Weights of a small mixture-of-experts language model, trained from scratch on English Wikipedia: a shared expert of 192 neurons, 1695M tokens.
Below are experts of layer 8 (counted from 0) of a mixture-of-experts language model. Rows are named router (the router's row for the expert), gate (a neuron's input weights, with its number), up (a neuron's input weights, with its number) and show model dimensions 224-255. Each number is 128 + 32 x the weight over its row's rms, rounded and kept within 0 to 255. Numbers have three digits each.
After each expert's rows: "gets" lists some tokens that make up at least twice as much of what it gets as of all text. This comes from a sample of Wikipedia text that the model never trained on. Tokens count by the router's weight.

# expert 6
router:145147114151139092186109097155132121103135082070151130158189139131164159110093164146169151209112
gate0:098109157163069173154155122123122122062119112115127188113198126133141067095113124116147177106111
up0:120124115082147153098133120088129056131084119149202117152151152122156070085146167128163123149149
gate1:110109082126151102127180110133164134126070038106135107137121149134125091144142130089112139139150
up1:073125097114163133158159074110123131117127147167137128118079202094162068101150091103179114133066
gate2:142131090127125130109133164165101143153130136187089126090079136140095129068126114144144083128098
up2:119155157109115099127065110105149108098109141117134158123158171113113153161124160128064152142082
gate3:102138082132113168205156122131181131151176145195113135139113133059153183104120160196099070069105
up3:127098126141110133144129193221112134093170100164106149146156131095161100146125172141161154169144
gate4:137142064129145092115108100176076163115155040128147136029163149080157149152092116150140116121165
up4:091172102133122073109101136130151082096088112153156122135115142137140144105126102113149135117159
gate5:110138099165173115192106140111124106105090053076161156147110103090112097109119090162127186105164
up5:123133074109077163096108111136127159205138068114115098154121098100130163114107083138175122134160
gate6:146137101182127036199107167112151144141087053135179057100070154052129128148117105168125216162150
up6:151118093208149079181125119146165100150086086101166094082072165109107163134064107136136155167103
gate7:111127132130146146131135177127132141100112132071150089116108144068094175140091170121184093174113
up7:095153150127126153156092164117112130131139118118086127099174159094060164197070161144151125125140
gate8:160138055071111133116137141095118119100158167124134102129105126138190125125116104186150050145106
up8:108094174119124116148100111166155133167171137089121199100113130119100155128113185116124141133171
gate9:129097173119132192171138116073092122109111121083102138142122171095136128115139103188159143138154
up9:088142130098074080158101106098102126154116121151123123090165091101118080162135154120154101117132
gate10:127138099171092151078136119116175114145114143149124118153158071142128207157131117134116135151170
up10:128156176093151069124170174107062082110131081133083102173125172114108072125117109095035153119141
gate11:022105129114132125122139119138114123153094098086043091121093115118063126187158117132124115198083
up11:199166147101145160084142133159119075186092103090143131119131083133034153097146123133126122110112
gate12:092142109234138084052125137085116123166135109120150139153191144140100112065120160162152154168125
up12:028107153083085122171091072165136124207114124103123182148102118078148139081120108120066111138121
gate13:129134112135122123063091138090114115112095098157202071120133081105123092116175120091061177098116
up13:114124158094122118146138146106198126117143100100089131156119101125177099128108095078085149048199
gets: " |", "\n", "=", ";", " =", "%"

# expert 0
router:156081110112136146183116077150195104140149147131193121131071117122110126090097124152190113184144
gate0:186115075147137089072117088112128094133142120078147122210135105113136096145127127099139176112109
up0:124182099168109138127158108168141142110146122172087140134173138111157105087102096148106095134168
gate1:158152085090168158120148110071126096090098098153121121075137088142143138093145221110116125152082
up1:178201168149110087124091133170135111101148169116118103179113194157128129132125098121069144123122
gate2:115113108103156194149117153181161126196158157133188109122091177104139086135116143122113118182127
up2:152053129186133138112101167135098141118120179137091114139163130043150154141136152150079062125176
gate3:141107132174059128130143100091181167087103186125150148132112106110123132182083139104131184185143
up3:100141059121207168128110214163116068167165126143118114077122152177153172071182121103106122178111
gate4:152162180122090134065163146153103147129132141141073120086138153137140140167176062174109110197087
up4:070129133145127116143150102118101144079026119076159160188115151155127131163068152118107131154143
gate5:168097118138169193149123057088100155169142081116104160150093113149135118127135131191147089084126
up5:105177121140125079128151196113186104103075186089165101126102159136075144107062115083165122181168
gate6:149143149162114119139088054132154118130130148190140139138120082108125067185056126115106140105132
up6:180177150172118180092067108111153114095156142179166092147190099092147081163068116091099141074189
gate7:199105143108165186208177114107157113120136127163181105056130127116143083150117140116159154178158
up7:107181113101137173161084106112109202104058123092063119057158141132180141168112135127103083150101
gate8:077177056097169173107139105129192102153155192215153131109107128118152180168176072118143050094086
up8:077147182134120102200160083167088098170091092050129112139169112207119067089135106165099133132164
gate9:073165148112100121101153053085100115112138140173087149108134080150088113133111149208116080125133
up9:161160127132130142098190086131134121104139133178065121096116083180161127122154124137108143104116
gate10:109140173108092135126066162135185185110122162089117110076083139070096144112138113119135142095118
up10:143071060133146095152158157137106110133172149128127057184133125186121078152123116182114118158145
gate11:166109123200100142131145099125123116113122171124109134082159076140138168121087163111142151136138
up11:172100146103159140170127062124146115188131103160101094121160088091068141111064120130137142162113
gate12:176136166108069142113077110122175080169170117092111166139079079103122120133055102109138117131159
up12:141184128114145162167105171200097152135067154133200031095132093097057144165111158163122082198128
gate13:113172123131126145110170161130194136052159122164111177183116171158162224115173142182112130150177
up13:108164157107159129117177135163178156112157133120158164138127134139129135116192167149104128149145
gets: " was", " is", " a", "s", " were", " be"

# expert 1
router:096126104054077103158110088120101172120145126142030117144138113108158086078136237121108157072119
gate0:122063077124116119155129095167153152089095125105097065133180166129094115154094129149122088065087
up0:162048125127140105158127149164178176068072109112136090143168122127085186106089085119188155073092
gate1:114080149117078149122117196134110090130141107110054095179134109113163131142087152123117089174091
up1:158149129095084108116158144126164171192181166170109111141164133137129087136158143144159164122141
gate2:109077076127134161115101112110163119190138104099104165118162154125075049105098145124130111118184
up2:132168105131143123181143147165075146135145164182141110129093111121119142131138106150168152124138
gate3:076118173072091201172125128165190136095092169043085092137099137055140091085079140105118083156112
up3:092165133138126128158065115191130102157142159089119177120125106062112006117123167092092109122120
gate4:135103133106104114118087101099148094095199125165110152164086100124156166159127128081088153108134
up4:142124129132147110091105114133124097092131104167146120084126089093135143109150122104169164115107
gate5:094106101150126086118127174165110147201165084143166130134170143120134164132112155114106109109170
up5:108124126077186097145141203137190111079131124112123143104127101170150088084147154125104090115098
gate6:072126131088151130139142093143168130068090099122021165101142124129175134119068140111153127138082
up6:118182100142142170129117172158117084133173137116159153133127112150145158100154091086133101072054
gate7:094115136139121092083150125173149145114156088100106134129166119129097082071238164089145118087137
up7:081178069162101122107101092147100161087174072122070162123160142136147085119178165131124100125123
gate8:123068119119116140092147141129114139128062146171092119082124096078132110168145128137121139129130
up8:188180156133119165110102164159109100128157143141154103140098139132113071105104172120089149097195
gate9:106162112146141128153187116098072154138119222133154135152115193108096116150136211122108143071125
up9:174083142133108129115078177163156085123168146101093075174204158098133186103123137151141134119128
gate10:159152109129168139100166124089087134098148092173110108139134118104140130108120142103115211179140
up10:091074092112104052167079091107191142185142075138163163067131132135099097128172155152128077122131
gate11:107166094091154108153094123146075150162133113136106160165135152134168144151131057136085127152105
up11:100135142137103154115144101106143174083135119113132166104124143130159098108207100172114134145112
gate12:111069115073154101140092132130149147120129121130111146128156167205127178150149149184133171140052
up12:140125121155138143187168094132093103118101125102139075169134176088105133121117125045113083119159
gate13:154167114095179134160123115115138104111115063175154144121138082074110186139155111167121074041155
up13:153156147139140089096136131108160111146132069137096149164131158061103146105155157145183112076181
gets: ".", "\n\n", "=", "\n", "  ", "°"

# expert 4
router:155093142102152108125099147145153098088127073150114144189180175153166183142149158072098167109091
gate0:104098118113140154144110123166155143106118142118146098097129092138092111151116102076087104100137
up0:087157093051118090141119138120128119166155131134117137117198168125145140162110182110129129022138
gate1:146129210112155163149175164134154132115100158154151130168144116072109137119138124159153065159114
up1:122139160087051185110174145156178123146159162162131120150178148099131141158167123088149149098079
gate2:189146162155109139160170176151125122132145172124096161125197039104127107168142122134084117189137
up2:083163067102155096108113068128164114086119105054153138126108155109112130086147135087110098111185
gate3:112038142112135107114167077105099144108121126176136149199137157157086140107120116096094126149150
up3:073091126083159122156185124118165152124148095169158143198096174180173162151159113095088119175116
gate4:130078154161177134131130145127119099130080141140136159086147131128095131141138120130135139129159
up4:150148135189120181075142113151120149098073062180097092110146120132157159156200109135092164057170
gate5:132130160130112116098180129099065151143158102123178176145171162113163133129155151124191107159083
up5:134126163128155106167110153124252092097162110070167111188093136049144114159114069111111105136142
gate6:095088169146067100148123108110067168122159140148145093159181084157164151140135160097162110151121
up6:151154179180124112117126186127133133147139113180138131097107116100132133121187146154110200102152
gate7:097112140105115122113129092080140148131062120102112123163091076108151116148174166165087160186129
up7:143135124152097089133113146129154144144123137142091246174130109165160083151124148118117135114128
gate8:167103119078128062129139125138145119115147186130163136115145136117087096088084126144166132164145
up8:170105139096094123139127191175158085126130169149191109118145081136083085105115152129152120132101
gate9:166101138141124149106120067157147165084113144091156147142115115145079096137085047170138121077134
up9:098113094114094154112149094121122117130133171064059101145157104122163172130126097105133119106135
gate10:103139148089145174110130169146092067145181162087083070126086113105100114103140132098111102148086
up10:122109121139130153129072155179125117124177212133143119106189152137129192145128218147162114121116
gate11:098122147147098147132108147135118138186152116141016170139104110141117067110131154095135108112116
up11:156104174157078190133154101091125095115107147110134163077131122126118166129112106134110125081147
gate12:096132112145139148107093187145191120130124127096148128140173104116064117115134136098123127142104
up12:116127131169132088134126182082173083128098127071142114196100119128131219089118180135096147123089
gate13:132095089151117128138073078141096163127117093122143092113132149141108212196169151076125144139130
up13:195132122135124130136195126134147130074107114114108174172102169167108060111112089138112086153139
gets: " in", " of", " the", " for", ":", " at"

# expert 13
router:151174136089180141088119199114171111073130101142147083163154143131117163149160116162176112148075
gate0:175114115136109145119124144100167184120128121106120041206150119158117131142153108151144175148095
up0:151082120100138110141132088100121163156130117123105121166083136083173070175165153066146083114088
gate1:152086144103096118126126112083140151078156190110141106134144140065103107181100050138115103098083
up1:110178108129142090122082121176084147115152104120119150075106143151206121106139182129145157191156
gate2:121075083144114125150159188094126095143211076162158137118180183132143161131139090088185105148122
up2:063169162102131158119106103058176139107142161178128125110158165148149145091098133124105110090157
gate3:125105143107056104075171149116175162089132085101098166128121066096104176094116130138169123119143
up3:065129089176113165112164106109105176163110180149137175126137116177134211108134069128099099095110
gate4:124133139133148147118177155047076099096106136084164138178118106116147124136139108090146165122072
up4:133191107148168134162080107103163080102079147070207134172176088169082168103110181112175182139106
gate5:028120120108159173128097156126147129153121159075073155183101180098051126146073138158124086173120
up5:112135216105155139130096106163178154144129131151015096089143110174099100122138101125114162134092
gate6:096110162175152132101113090115140168100105132137105140164123068054152091112081065102146136179120
up6:127150029121101171103163116122114141188139164146111164113111175115098128161155159145108120114147
gate7:141187237137170094082142129115097130103132133144144117199131152110148115128139112113152084179125
up7:098135147146204104086026102214149097112131108139086143139149125088143101113196042117117121135145
gate8:200129137126163143148077118108184128080145185132128086119123112154085165123110133143171125128171
up8:092141069133122004101147132134102117120108123090098133130108092101123140092154098131117174114118
gate9:084177113147119081108085124108139147100110124153065121144086097127142151173108111176165107161150
up9:109116095107125156107118132153109114133102111137129114160119152179097153090093161132126131126096
gate10:130125132136138137061133132113088122131110122150158154174180095108127157207116091088165113191203
up10:176078122165187126164104128162180172129201203108142165107132184170156115103106084177129104125156
gate11:133140098112172136101104112092123106067127129127126094160155178086141124200099135085128173122107
up11:096156126122088162078130054146178141147080166108125176132117057064134129105147103148200081082139
gate12:126170112158181192150096149130188111076133143118117126135170185141159137095142038167152156166126
up12:148143115127135193163167114126136135135115071176112152141139121097164110099159131092067129117097
gate13:195144139083090112105120113117198138130135147190131124136110173173160185138060101215138125127112
up13:153118186096203190117108176088131135145122117159142101167133142102114077147159163100169114120169
gets: "d", "  ", "t", "n", "al", "l"

# expert 14
router:123116126134101146104120157106121140147103117161149122111132092114126152078132148119110143139101
gate0:132084052121138091118115108151096074068151102135152085105136067161123149122168145171161120181133
up0:136205195130125125163093098140131148148142093131123107134090096140112111127129112084097179079144
gate1:137085158152101165119165116133060189106061116122119124109186148134087122140140069145092092153115
up1:129171146141097080188104123090144170091129155128110153147118120118154126093152167182170160152101
gate2:118154149153135148087107117094120147141137179107166111092118088135129184107145091074138120171142
up2:091111194117073104113150144102106123113186222146133120118127152099144098141126167167130069130122
gate3:123132175073135116183132155170181135134107165106186147104122138147098111079107139136096136080147
up3:117079173111106118120125115126100132112148120137119149133144227160095130155147172179093089166102
gate4:209093143093132148169119186164165134143173125125096105073137124162059078092159102087142098122096
up4:102126120113180149146149126107137139181099158097092140120025078140192087148102186112165123091131
gate5:126106088116070171147156145139118156176216155118115142108173130149100114131153150088152056108127
up5:134124153117174109161189142086197104110167142120201128168160169155127111140174177082106081100117
gate6:121098118159191063105075097116149063176103102127108137136069027141084079153124175112125166154102
up6:061089123088100138178123167156128109073150173107112185111134171135168109152100038139111190112119
gate7:068120101120149141122075128155112139107182146121156107125146072090129173106105138076146106105144
up7:074132129123107099124163113110111127135180060129106137103130081158186172088100145135131139089120
gate8:126144150138144143145172170139154166136097114157117110111090125055104105097138153142157122111135
up8:109076125132138127080139122106117136120130145090161117127054115138136092111144176089133146074144
gate9:165054093100145147090105156103144058168121121112093142128137104124154131132167116106155111147086
up9:119151095181062109126127151139104143167131086124123117174109098125129104097099146092118195177161
gate10:132108177124117140131137119146151118152135139115119078109102113133080135112175101129092104107071
up10:072094130138132152093110085115138149157132129160143146105158148139104161134121173131194086165119
gate11:159123090192127141138134101116156094170078124131101124081098071127148137132170092081154153140182
up11:111167147069093079088122107147098118147121135166102134207188125083161137065083161165081178123086
gate12:225157093117128073095095094110096100132178102173118093141089129115164159117121186154144101154143
up12:135163085143109054144104159084119091143091140115147111132068092109149153123169155106083111086116
gate13:115089101165144141034101145146109120113017128155112104104165138126165115157077194135041114148097
up13:116123120128103095118148157131081133135111199132193096081189156113119091103102123127140138129145
gets: "|", ")", " |", " of", " to", "s"

# expert 2
router:117147095141132061167178087089115115145061122131131108142164151140154201101140117098083101125122
gate0:182134080136190180151064162175151152093171202135079113122060121102061167133103125075161136125126
up0:119137119171103117160137164108118151161148104066150162137181097074125085155139151153138145097114
gate1:114127079120124110138131202127065085150195152130134111122106168113139171096118109128050115119105
up1:171151134164135116097153094123089154077135148164127091182088206156126166107131129140126148142109
gate2:134154139107095106103138156086121157155120066108044108149098126134141111178125110149192149169149
up2:116165110147091171132098131109087153135060073084111125162112111143165092135176138135154117164112
gate3:141122164128144108131153098151065111132134034111189137171158115106144171077151080120112137128094
up3:182084158101156109065220127145095074144108091176086128203111120064128114181070140137087130142144
gate4:074193082105128099124167116084149127111115121144136143105108159197073112070131099124139079179096
up4:133123137133186139101150160146094077152094121117198130177170147111166102193105128143109144066110
gate5:117194160115137145126112115132146114169117109097118134151089135149122133078124151160145114170079
up5:126095087126140148150127153120087111051077148102117126135177150123138174111131120076091166128139
gate6:168142130183097157087141104101147147081151088131089119048086061158110158136045146113149138138115
up6:088152171135125136098156129167139120072148186080116130206172164143115097110129067137153140173158
gate7:132150083117067123182133109110185134115083124137141161087166118149134149120235185083186114198091
up7:106127140100101099146122127153132110141119108171128144130115061120104127142141127168133136175058
gate8:073123159168133154107095131135120212136113115095163094121078073088128161103132147151126132093135
up8:158111132148164131131132108115213187135134132134116112095086090081108155119078160221126144112133
gate9:155145150122098095146185117131117093093168109156101139130132144072146206072189113075170073122162
up9:136153246128048127179114102135160116082166123131146143119135089094173108140122085140141096086154
gate10:101161058057122096122181125119100089138075200142177119127174137130162134092167113127099133110097
up10:113125115183088135139151100159106125145095163097180173069157162107161143181143078056108110034126
gate11:107116120114103143135116097112171100108126136143097174086117088117096139144157144134149147109077
up11:136107165123151156126129168125074134156122147112095104146158129139112216145092098097200123141161
gate12:127144161087134145131111084138102099149147077113109110123123119140086140124080146097149136136110
up12:133077100158191125196158119124104104123184127141157110141142158151156079140169176102169139107140
gate13:128089143151155136123137079107080161114102148168096099129106096148056104104112080134144103097165
up13:129144136194137118124113054120095171107122136154102090116102098165057108109133095132136134098158
gets: ",", " and", ":", " as", ";", " or"

# expert 12
router:070085167169129164120126151134182096149115161144144188169149146147180129108158103064171099170155
gate0:056145147124122174134170135125159155192106183153141135164042111178149124079170096114078095117178
up0:139142176211081167154184120164205076158133144089122133142105082188135110119138147131084121104168
gate1:168123170184161151140063118121072111088075100131063103072156117146130067164134085119146043151147
up1:147129131107152110152117137124171109100131066085105126081089130124195066134114172130110159165115
gate2:120117152130102135163090103133128103140153093132107141154200104113179108141092095069109056138171
up2:139088170101159123094154127117113082138143105149175096124110185142084132193188191135208098108111
gate3:102132156135093173108144128126111124127097131095065139170084159097135140155096102113090116185183
up3:134097125125121058184109130153135131138181131116094121125094143146086152138099120175144081091095
gate4:121078210146107182137109149145099194139162100141117145126147180123153092116137106058151134093153
up4:206149125061081166130182155112102105149117128134106126115103115156136127119121165139145130191100
gate5:097116124098072182173106122153087140062096098084126146101182164081142114093107078115164030095125
up5:127138180106215184153123114102096117187134100150047097116135112091149163123105120093109144048152
gate6:141125164110135110181167108115137098114120132193087187122091087140118141139165120059120095146135
up6:091134075076129133121109080125096118154151130073089144143124121185063191142155151094104140131148
gate7:142142101101089108120093065114162159132163178131108086116152147096151132165134102124208096111113
up7:109144084135099109163125151150118147068073145123107139145079087190132111093066215090126166184113
gate8:100103161148125117138106190135149080131098167175082158185103105160105124173183117129108132163083
up8:144090143169084137133109086172120118103146144091081112169155146130122152145129157172109075186097
gate9:159138156124160126154149071140142082122138148157149130107156145097160112096098156125099082160111
up9:096171107176107201153164152102149121130129117105080157113127116123083107120126088184107146131172
gate10:168098098125106164123164130156180164158100148091131165123145107153121130182140138103094103137113
up10:144133140143157116089166112170157119126151147119115220092135124169169099175070160131122111056103
gate11:139114161138120191160120131139146110126134161082143197130172071135154131163116090128177136182187
up11:142159106111134129144109113139097125085157107110105110121092080123127077171182116148117106062139
gate12:082113174157143211182087077126122135120169088158126120121128166122123111092114165144120156148081
up12:129165090095115166116140139140145142160160083146143146157151141184082139141138159131132146167112
gate13:107144095162072099129178139155153089150166129095146126122113159145128134086101138078122149176126
up13:132144120182114130135150059122103107109091126126190212143086145110136153155117097134129148094138
gets: "-", " the", "–", " to", " Al", " one"

# expert 8
router:124107153143137179131119073130095145098115127110117080108150088151105069195088089114173129128133
gate0:130145147112151092135072108135110113085118203122050170108149141082083112171137152108137141124144
up0:081097107121116145133145120062148147117125143112098161161167094128186120134109103144106163099118
gate1:180139134124117143097125063053063143095102125137110110151207148136132107168130111074114159198177
up1:126120103147052098095158172117151138132071164124124164105162182143129151192114119097138133153147
gate2:157132084132075095072176129091162143187138095103108122133156173101177119144135109105142091175145
up2:093084111085110154077104120125127183129141193077131062108131158115126115129113114140073166138157
gate3:109132092071114177099194104134106076103074164113097130121113114084087120156120082229094094166123
up3:091147126189125127192020177105088141076147122151142132136131106123152144087131155092141151089118
gate4:154121084100141102163174124148092176118134138099075079176157108197083134137101109113124100160136
up4:076126131189131093098145094141096188080127159172175129131085108117190141209198177150153137128125
gate5:082149124145129122151124079102114149164105118080140140141145105166082177106112140074120094173088
up5:141212064129211081201131102168090180125111144086185165102119094122117144190153159088126130108113
gate6:081119135160098139074136165096173146129130150144116183119108149142137139149176126112163115190157
up6:130092153096131114134182104191117084124102137121177166121159119134093163134159108086072123110084
gate7:159105100154109172102143121094155092164128125164110137125162132149209137083164124159175122114143
up7:120150122098156095115131179125106098145123178095113163150148120150080171157106190112088132076155
gate8:174100135138156143120124118144135167118089128156097079125159079098119073130096098129171150117141
up8:069180083161084133106132210120141081155168106145154082175124151080128133078163167060167187108131
gate9:105096153117139106132129082110116128158132128120126132139118142128159139151160148093160120124108
up9:144149176139188124103072059126090138175139114085134120152122139166144108132147124147169161194147
gate10:096098145171123149106142121086102087113134094136134105131115148095131142147113189211220115142119
up10:123078114130139129120140169140195103177132082129096147195168101121108119127153157111164207140125
gate11:114165170107122164166166082122092103150111026042120098143129126167096131125143142133129131110124
up11:083168121129124108151085093176135066128069093098125130134085148140105114094153123148095087112130
gate12:179074132147104113163089134052118063154152159140129134063167091171129158139105158112136130112121
up12:154080127136086099109225139127096145071087132114100112198152143106152134142146132133088119065109
gate13:172150187092099144138118094093122144139106118095093140092162137145143133146130210098118159177134
up13:134154078128088116064092152119141196100123142134127129088144134115144135162096048115133105125170
gets: " (", "–", " 0", " 1", " 2", "1"

# expert 5
router:136149103126211207091090154112181131112093069143082116121119137119130111172133096175148144139195
gate0:110061195142120146118124112122101083182106080151145122139123127106089120142124134105138164126149
up0:140173173139108168102121089132120170156105138104126152122112128084139125067177083155117115109140
gate1:052139161136121152138075129101144152189134104180205113122122154150107116146121115140149126064109
up1:155172110115108106113104068169175122176095145138057112186166091157115112181144140121154105132089
gate2:153106118093166148127193170083115040133121076058079219147135130175138076171122153132107098181105
up2:125144171143164111098163117108134132109145059193113143107124140159112106087136133159161131123098
gate3:080111112154164144134111104095090180139169094083107092069179118125171099146194140128172150104089
up3:113133069160127153119121165111122161112129120120167139187119129184167168160124115116089198155125
gate4:156154167087155110137140114114094069134142122110111075100179133162180104191143062172112147083185
up4:109153124100073148099073129077142084099084146130143100112140112134190149149073138103099137103141
gate5:111108125137163089083106117129129139146107143065108154120115148116158161207129146106128121104127
up5:125129173157143141137052140120130114105167125154144125163135126163094106129140129137101101137095
gate6:134147098121166121152140146083111122134133156097180141086185152129123131140136121136129117091127
up6:119091136116100093087147100094101167100098168053134146119107124114122131161136124060144152154090
gate7:165105066179122120104138132127102117148110111173021122143149133116146099094114124151058062103084
up7:147081106189120162117146155162102130119106134140009085147134058091138113082111106099044135154100
gate8:135151164131172088105151106110150073175104141130113160125185151101155141196158125104101120094136
up8:093133102112211104136080153138149141161136120194145131060152148069153110126171163070100177164053
gate9:118138103094127123122144169168163123175167097174141124140105091112125134157124115231149063115154
up9:136111159090090133111113157168127201153095122119083091106117090141120137116117136132094173123141
gate10:139113057169127098130137104098141156121104121156169196239175109100156122132088126143155198139164
up10:111115144111096121102070115059136121152139138125102120149193139129123131211082134075135116021090
gate11:143146066183121124047103111097124149114145163187124097129091145104113181113090105160100113172156
up11:188145109134139168084128183087196098131150164133115137137133141101128130130175100159149062110152
gate12:123138136151156145063067157109167086124097067117128093109136122118141116096133099156152110141168
up12:175111105144170142172135120144090145146113201109149155158052139091093131145172124166155164101078
gate13:104124126177109082110139111087129103121092069161112097116138160084137097088178153157145096123206
up13:084102104092103148104157128156122153062089170126128133125116078088121107100138137095130152141125
gets: " the", " a", " The", " \"", " of", "The"

# expert 9
router:100135148121111093101150132137082125152162149122217125152115144167102153131119146154137097160156
gate0:102108172183138091108218090105113106150179109114159135098066076152120095110209121168125132128172
up0:078085162068109147088168082083116162143138131032171094138072142134146070097095101119093149132130
gate1:167121139160133108124041062148092124172199148127097131148173191159130158118168151155099127135144
up1:108142093142129158151148105169108128135109108117092147106166145193097127111118129112136087137127
gate2:175109092135135088145120094072078120195160131124189112091148099161115116125150114141080131107095
up2:123092181135068083111148108111084183204049124187154124100124159117151127148160131130151119083136
gate3:091107079045139105133150151160113186104106097135147123142081131107154146108075151063127121127171
up3:176161176187108101124085096150127141072108147158100095095151102151147103156154116200098125123075
gate4:107180100101177134129144082096106154140130147150157105082082141130137163131141212120109131175098
up4:130211182147176094167143118088139090109141134077134119137074127115104164184094184102085183161115
gate5:173112081099118118082155100121061111125136074083185124147140116187141133139165137122111183150154
up5:114141195164143103123103124058141115136070162107132135215134133074115072121105081124140111130089
gate6:080072106130071149134120092119144119107131133165118089110137144142092125120146108087135096168114
up6:154113138140127170129130098121100115119130143187184119176140146155107173162132110049147104128130
gate7:133131120150106112107136170120139117063162163209157168073126109122162158104149177160115130159111
up7:115141088130124107123142115151143196162116118095096101151130087171166104147196151100117158090173
gate8:161164175162101171103141110127126136116133125105170133126135096095136119079147142164158124132073
up8:148060143109128070158126191160136105202074154183142078111157168140152140117164163120167095155119
gate9:103196153085131193121133134140103139168115131127141153095112065129134126157126153140124165106134
up9:116131099136194048129136099202151095131167132118133129118078081139096099108097111169167089162059
gate10:124126111065210140120100092104124144153118097134174146102169163126151129156110095124140070156151
up10:167117189119173056094058144113121053118104122145086137090150139137093129169123207122136096083133
gate11:140171155148110110140156107074079136159157130156137084100154135129114060131076145159138080097115
up11:110180116182121169154107057145115180090190137111115118085127120156148159086149085132121163092170
gate12:108162142155111174098129141135133195153164145100141124108118131094187141101079174147083170194202
up12:178136082077123114127179101105165133141160128123114166030167184142109147103096112074199114099122
gate13:103097077091117126056101149129159110109134128171088083113115139170089169113124149120134198050107
up13:135145107123083104120118132125179133150162102133070081121088128152070098170118157137139163191145
gets: "\"", "ed", "ing", " which", " it", " that"

# expert 15
router:093159136127110107071144124139089106157064076133105127064152121143086124170137067093126130109137
gate0:101099082137085139105137131152100096154118131191078153124171136163081127172156154181100083151140
up0:125094178158139091169124169117080162149084180086155119110129134099186123075035064132119161135074
gate1:094128085101178139159153157080111195131067085101117169113128101184113152129153097121083147134108
up1:137141182147075159099150115176156103133185171185134119135110123088082082091100158097154121116154
gate2:161167123120102116102153110075120094164106102105083123123101154113137125132155185159118101161190
up2:103092117143104127085112117184073197089149110144141139133137133125083139109085130109129144093121
gate3:062111093092075109112129094170108164075102133142104073117114083096096129108170170079162107118124
up3:119091106071085137147114106138127154089111143174138082096134128136165063112139175060108160102098
gate4:144156233097099170112091093150120122069066130153171175132155116157056110222175115176133114140138
up4:122078217104145095065132170143126139097135156149117129094116107122077099135119058090092202154146
gate5:149075138109136073106125122118146132094105139087111135153114139132120111164155157103102078127118
up5:141086178119166158160160105118109177076171147071060106068105119144131132170105122084114092129128
gate6:154131125164125191082081119083129133118159091098133149138093138066156100131119100145168162092131
up6:138129079171156103183118153100174137105127160108099151139112108127102074107135119144121108119106
gate7:129137118128113162100180146112113197125126111128094114091077079142148087110154074140075151136138
up7:130140057096142157054120100133147117153147135138145180110114169128141141164159102122158143087144
gate8:144098158124120116123141114136105123133110153108141155099219133132147094146138122120114150174120
up8:109114070104123181106133090081155082185160120158114083104156152153127171117120170129196149163120
gate9:144071073188198108128173119097135081139094124159150101110180078149072110146165106109119087185166
up9:111143137118084181066096145112130219133154096100127140095137159114193119113127117154209098089146
gate10:113144116127117155150120148079132125130103148113146092097059136156125074118130110149144119139124
up10:101101142189144123137145086119167112123082098126126150104119163090206121113174171148125118098090
gate11:141104148158138104135127142146147135157105148125072118067058075182113148166131151132102153137145
up11:127139124134181152091084124149149112160181106096183132158141094144066129111143147088151145073153
gate12:118112128188117123120165094114143108113066122179146113173108172116107135126132084142123107118110
up12:139145071176154119103111140071119115108111114131163157119098118103167111162125186129060143125097
gate13:055133119096096109076101146153146072176131110125091107117169114146136163124199205144127034126100
up13:132107121106098110114111160132101109156124140143124107112156132110157092085122122167153129095096
gets: "i", "-", "s", " he", "a", "o"